From a checkpoint of a small mixture-of-experts model trained on Wikipedia.
Size: 11 layers, width 320, vocabulary 21223, 68.3M parameters.
Experts: 48 experts in each of 11 layers, a softmax router, a shared expert of 128 neurons.
Training: a variant of Muon for the experts, 1099M tokens.
Below are experts of layer 2 (counted from 0) of a mixture-of-experts language model. Rows are named router (the router's row for the expert), down (a neuron's output weights, with its number) and show model dimensions 128-191. Each number is 128 + 24 x the weight over its row's rms, rounded and kept within 0 to 255. Numbers have three digits each.
After each expert's rows: a language model's description of what the expert responds to. This comes from a sample of Wikipedia text that the model never trained on.

# expert 18
router:116105131098172145120144094113084134138145115131120093167155148114162125168108133117109113149116112146134155133153126123116132129137082129098136103095108129100167117107132160117174084130081095
down0:149162148126116147160139160160129158116139177175124148123085114126125085074177168126114138139109092113108147139141109128129194106121138145101128156103115147138133147110137121117125152104119123
down1:112147105146084155130102127151148145106115159115142139128122121120091099110180135157114122137144148167116138138091160114113119108137122128140156145144131148129148090140110109109108134124136088
down2:132168122141114072120159113088127137143137125151113138106145120109172148114154121117107110131131123122154182152134148137114152137139127113128142113135124140111139158112132132133106088132102104
down3:127171124125119127121147117164142090111132097121160133129157123143114117185112123105171140098147142143105139107126102151122100147152120130168069121163125126133105135111113137156122082112129122
down4:137135121098104134083131121098150111127171119147111100120086128170187140110121101073103135108127116105123161137117106128110121183146124136125124157094135126106144100131162204153149111168122124
down5:124122116125144145145143188121093118124146098115116113094156124162132151126095067155116136143089107159166095113133148172129137122147127108104157103154152120166136093111103101169141161095133137
down6:134140141119117106095159136146118137150151164103154106120127129137199135174150110114127091112117112100109085119108087114137139132161139121130135142127141114095157132078123129113098122107116114
down7:124116159144139128125168169130133150151082125101101092144162128081145103078134097114120124141110134162119150103143135156147140162144116120152160157169138131099138104111100119083149126095108102
down8:117148102092150155129126120175110159130088089169143082104144112119147144151137134092088136135144172143122139079114140134175122102109159094142104132088146125143148150121130110134116110127136141
down9:142119148112118109097157137121169167124102144108124133128148124159101135128093125135119118085140132135159154178112126140108161154140135108156104086112099134110157137106180142115113153129126135
It responds to: Articles and determiners. Articles the, a, an and possessives his, its, their before a noun phrase, often right after a verb or preposition.

# expert 39
router:134145122151160144100159125098110130098140113137127139110181172110165140160168148123136117115133137155132185126131139138122168167128123160077115104117120123105157132124125137141151084119072075
down0:132124130112116132173126138153153079130109111122116151116106115079101144139138091097125136095120103170153192129151179143098169103142125145146157148125122110091193167132096122134130136172095144
down1:106142121156097135127158130147129144162107111138115104125136108135128092158125084167141132189147154142165109140132099151170109131149119107128139141143130088124167132148124118131130151098122123
down2:093146154096121130107111123130139098094145125079083128117088154084123143129164148141158114103163131098143112080146150112165113167097105152154104111100066110132111155152150140105112157130140147
down3:110152111116118112134120177135073147152095126120110128121158140105172096114155114113205146095106162079131113125109131161104114144093120102154147101120111148129114137130082119149141126133143130
down4:123118134112099157123152159173168113111160131107106111111092091114117139149128145158157158106139124160127124077122149131112121127131165140153147145116130131149162123139193114210133104142149184
down5:127107083105086145109112127129086144158115104141106130153106156112103130099122148131184089130177129146107155147131137155084102103162129099159115119120123113144118168155137117105093157130110144
down6:150130115140088130143124169154099159139148117112136074098140101108154150088181160157139120066146143103181123079108091105125126143115155136089146140100151140120085160129114107133128155163129136
down7:129109151131148122140160143136119153135163100131165082195136132101173192172140107121120090147141136158108137149113131114138147137141104137144141104108137117154145122154148164133124048142134060
down8:112160118117119134076143144130113179122117144120140123123095108106156146144125114105158138141133162129145142095116102162123099126122123097156087150128123099162118120088130124096146108190150137
down9:109123101106124079144154138094156125164137110113108114117116132165100110139088131109173109126107144130138131093122127112147132145155143153149105168104146126124122121119152075162156120111156143
It responds to: Determiners and possessives. Articles, possessives and numerals opening a noun phrase after a preposition or verb, such as the, a, his, 's, two.

# expert 42
router:164100122171153153114152152097113135142148086079137156146099078141117155103123099148145118133101140133140122171127144149089120100162128174164117117138141105151074140132105134131096184142172097
down0:107113092145178139121177132101119143128123143112121161114159120156099113139113147166135147116142112177139134126150168130115102135133148167118136152143155094122124141146111171110119170102114124
down1:144155157157104108139148141145134188101123067142138133124154138151146126107114103141146125139113110118166062120134110095160108124104133166186150134141132138099105152108117123116089113142076172
down2:157127135104120080132115121136142120150093134109153104144139134144117113156116136146113144089138116130171119142143116116148141128132109121171089141129179129131152117115117120128145164094097147
down3:152150147139101139102110128140141098115151093133125140104129146150145088103114119088123154098112099150137110093137108107085133125171154171131173102088188130123143124138108170130120121187090113
down4:110183154116107117156140118087129153108093135153121161161098098097127147104128118112142124173106137130149170127102164169122134129143139144130115130113164163146163126119115135106110130131141143
down5:112150153134130112116100123116148101129129114105140127144166121193139112157132100107114127094122160091111141133143168111148147072142171136083149112167122127118101142136165096143120107136119126
down6:161116135125137111128120087138139110116149101149129114124128108139109123127102100146194144137156074099058106179168130168084158121152156095114193089143140137125116112122089112124149110097128123
down7:134109175125122114155112143104115183128099127161124141108137144133106147113107124170161074175121142149128148139146177122140113081140135114107124166140164063118142124117125096064122122145094148
down8:152118147130148133133155120149127105152176153105130091144084145123098082125154106069120123188127131106128140146082150112129170134164126146157137134127116123070124111124123129185144141126123119
down9:157132129096145169142169098111075136164137129130168157127125127102112157100139100139146100132174141157118158125109174132100087147140084150165140137106116140111161112128115172093131113153098126
It responds to: Second word pieces. Word pieces right after a capitalized first letter, especially at line or heading starts, such as F-ore-ign, St-ate, E-vent-s, R-ele-ases.

# expert 10
router:176093133149142104173141128099122108151129158140112129126117094141093089096114142106107117121119143061136120083140092137151093101148097101174161132146150150163104125121145131169101113136161116
down0:094125137109102140119167124123137132153193124157106133120125107122161146122120081146117089129117113098126133128067168148122094143091112134079138150133142119102104145142108146174141091087118120
down1:104177119137123101135087140126101136177152108135111129141125127133130177150139097118150097118114134120107157099119113120113147162115113150135105139131118109153137147110166129158098093142147129
down2:138100114132146150139139161148107087173155111133104139123135124112121118123133119138153105128125088143126077118125129130144116073145036155132132154137114137132152136188130094088111110118129123
down3:101180168157114105085127144086129157124132127146120093157120111149126153181156115127107124139139098086153171143164156114135111177152111141138149083114131127136097140159145182127140123119128134
down4:134172090149145128120120144085150112156111150116146084120152107141137120133145181116145097119098166129102104177111121116152132106087113122137132130171110107138143116165144161110146131166130104
down5:126121110140152145149145099129118092092119148123145122104117114089113146126169114104104117119182128127153146164092094129090114161124070137169128136123125113152077118135127140155159147111109142
down6:129145121141100108130117116082127104153127127149124096099106124156173078144126130119127121126122159122104103161152122125121100173143152131100142119153087143165145127113148106142086127122113149
down7:137157127114159129121108129144134104113132120129162093118155153133134122128177105159129103104142148107144139146090140120116154116161132096157162133139096100086119127117135118125131138139112122
down8:151105142098075168106117164125127095104148114074139133126147095110140165083100120130145075137158092112123094138155163131139131125120087124088128117143113123159117153129082119119136114163092138
down9:133122139130111105115142127118128161134102136087118127094099107122143125112100134087106118100172149124121142102148109118103148062093133151133128102151083141171131172100091126104161149122145109
It responds to: Line breaks. Newline tokens ending table rows, headings, paragraphs and display math, plus prime marks in coordinates and LaTeX pieces like ^{ and _{.

# expert 26
router:154104144175142141112177140115136112162162090119137143153088071112140128094142115124132106125111150134157131147118135154084110100171158134151129130157135148159102139131108135142099167114154111
down0:103145123132099095125140095146144139147144139130126089169116123093143122148121127098152135165089107110161131138133142133127128160173127112144140114117152187128141116143157167125144087167119140
down1:107124100120118144131126122115109136137120103075119098104128131094136121086069123107122164141125125103115159137179111119104161154155147117116130121121142155129127109094130113115113134135115122
down2:154147104114081127149120107127115130169098144149095129142120095104117117159134107146133115140126127092125093129114139144164160133122181121097140148103155119136126103113129129106162083169125179
down3:126115102135118164122124158100144151142143130080140131122112156127147138146145134084096094106148101124102164129098118150102150094102100153093142110156109143098134181140178119121107097143116157
down4:147102127150123103136143153131103160148118154126134122151116121116106136168128142140124118125127089159172107124161140161105119178138115105125062098131125131142127132151126150147126139125136159
down5:153094123150111105192119110120143143091157097125114122107111079139121102129149172106126122155096140107169095111106128157119138134116132129118129128157138131125152117123075140108140180120132119
down6:116129127124137100131113141138114133130088115142122105144119157110172128138153171102129124165118165110087108128118088118089139147072126136127138120129110109113085159130099103096163141124118125
down7:101126164142148152138141080176110146146129188182136140150151091126116082111144114150105081151117138177131143113095155142108154142105167152149131086136078140122104102128171121142119116157149126
down8:110109140149143125156149166099094118147082124157137149106090123077110119116168112132121166157123164129137105111140076128134119132153122119106104092149097112172156128081107112146102084095138174
down9:147123125157108135113158134123162111102104118175140153125132105155123122141149110111112155161090112132114134107131123132151124084123125079128130169127129094126130172128121128148115122152148128
It responds to: Mid-word capital fragments. Second pieces of words right after a capital letter or a table pipe, such as S-id-orova, S-e-eding, plus election-table words like Swing and Majority.

# expert 11
router:134131115162116139140153138099161108132149152145080148129142087134092092079137160108110111101104115090131152144134090152151106121131101100157166158161144141141128146131173151149093161143133100
down0:099119101133115127116125129175121077108086127146121141107128134101123134081113106104139110120118145116140115182105106132121145116126156165142119158141145111118134166134153126153114084106173183
down1:118161163128134140148146135114132073108097131119146161113089124143130128170094103116137129124200144158158163148138143108142129084103129161127124102157130133138142134130085121118142163105143107
down2:159157074148153110119100112118159080129117101114102155107176090163100099148182170090141155148109115127149132163142126140109144087162124143180100117131134142107155125151142164145145105119133086
down3:100130183092103103108147127093188138132144120108162129097109164125114120146113117109146081129149156162106129095103144169123137106132132133132140144119146116144134127144126142124133133154148081
down4:129156134138177111133136127126135168139118113132117133098124106114144137159097112127130166095173135136131158112098157144158107118159140137097138120089087132116130134100112133146110073101142140
down5:104146116152105123139088153105158095108161128125083122150134081130130129134115143079100142110113101092133139120141120135134125129124135143121072163119112096110133148157124133082165114151105166
down6:120109134153127120139128167116162120137141140134138144123081136138123179102145118142120147142165090170127147118154135124133112129109129118095094141129118137134078128155119086096177084146149149
down7:121130154076134156134161099123133128126090118134120121164127064114124127107165125086144147099155135122149149097143144139125137131104118137101085092120088168135131110126123178141106133156195115
down8:138115090103115133150128106113101169122102109095111097112104101118130130102160180147130117110101125167124111097088142127136121100112145107138191143147118140183099101125099127153111123112159147
down9:141151128154120154209108089102119109150138086136095160175107126111100095073120138105106117171134100128183125087136133115136136130110122111160129123098149135081129121086097114128126082149085155
It responds to: Line breaks, markup. Newlines ending paragraphs, list items or table rows, plus wiki heading marks, table pipes and list dashes.

# expert 41
router:170096138152133122136148165130147109163171106114141105157133076152126114096136155124140114151119157154176135127115116132129104118146161116172155123133144112170087172127068162137090147139135109
down0:124126121128141101130075158065160119099107145073157156119157145159127120143102137125107111134163111129154142136158152158131136069111106117128154158092113135204141140155124155155128154107118158
down1:078178133126094103091133119087126156092147129175131126099143096155121126102081120150120123159113131105146082167142123130127143149133130161156102148113123117094118121141095084126119099116106113
down2:096114098134155115135128102166106110141122127131157163146135158105160106104154122128137113148101123098121119106109114149096148096113130130144142091132147077146107144128118122132137146089102134
down3:155133114125115102175165136092135155149167088106114078119112127165071127148145130132098089117164121125152114149100170130142132139185133139155098097128157154150122157118115136116126173100117145
down4:135158075150104137149125163137129140096129139119111095136123121146132150104103059111158090084125152115174120140153143083096086112131123118140129136115085121147098111117100111130122143181141115
down5:081117114131120143141119120178146122147112112083092137152125131093159162132164120130099134131126141130126128088138115118110114149164154133130130123141142132139138123103168079129111145158111112
down6:187106174104112162125122080163105179145145123109138182109111081117128155124142120143154176176102131124116122103109129137115153115139112093141132097108119139120116109113138122109123137096119122
down7:135124104153114159141113147090115133123124142142129156129163143109113116125105120132145150134137119155154125149134122153106104104122139119122101128142168129146134118135145159093134152096129133
down8:131121117140144168147131140143088127128133127147116132153110103107109120111104104140176068149113149115118146094123144172161106141130120148082127137145152084105115111133098159121114137148119169
down9:108116099141107108126136133100125156085106131159107159126069120084115154110148134131127106166128115135135157137131099142142154119124123103084176153157167173132132090131152139131118067125114140
It responds to: First names and M-words. Common first names such as John, David, Mac, and second pieces after M in headings like Managerial, plus (age.

# expert 24
router:100155098159107085152123140123155115152121163180083107096147168131078103121145152125118119136113140086118128100148129145178111185122146075140111147142119132129144148105138124180093159134100126
down0:137120108073142117121132140142118076134102107096117143127146083153114132135099118124104142159142125105118096111107131132126075146148146162138139079112123138113103111108102143100105155110117104
down1:122173166099106095122142148089121083164130138222120099172103104147135075156143147089123154143112163138133150169147133115115131142113110108137114173172150114145151115107130112139128142099174133
down2:156078134154121172153132117132126098123142131112152140132127118166098128170122103131123147103146146132135137092105103096128097151124131136105114154130119140111112151152132124143078114159202127
down3:115120147124162078090117110147095096134094139122128132148122144132079127147140158118133119158128103125109168111138075137116130102216102141130101124102143122099110124127161146136132170132119109
down4:178118136177157101151113152110136119169124142104170136128157141117115128142071127103122138126140125143119134145149102126129123127125130124136151105136106128172124121098116155139143119124196112
down5:149104123104118157128124156163114121131123137115123128126115089096177188153116135169129118119129124146136162147104157139192134142121128145098137114166151149110123119086164122149094112153130130
down6:153137132082127171112162177105064135116102139130100156116164118160166135081115142143148106113149134128102131101171147133108116163140080075084124124127116154117144150146133070117102148118092124
down7:119158137152110118139116123160163119114120140163109165102118132132171144146094146139169112126107170101087131124097090146110147201130149106116139137156148132173112119104169109127113082109126156
down8:151113145145094149099122095062118145179154117127081133123098102133137194145149109088128151112116130167165107127149098052127115117172088122128121184134123118121151176098122112109109075117106172
down9:099142157110125109114099192110147100122100149142118147080113115119110149122086150138118139144135116085110134142122115121123163134124138041111083138136118112130171144143111125165112132141141108
It responds to: Line breaks, closing punctuation. Line breaks ending lines, headings and table rows, plus closing quotes, brackets, periods and slashes like Drive/Genesis.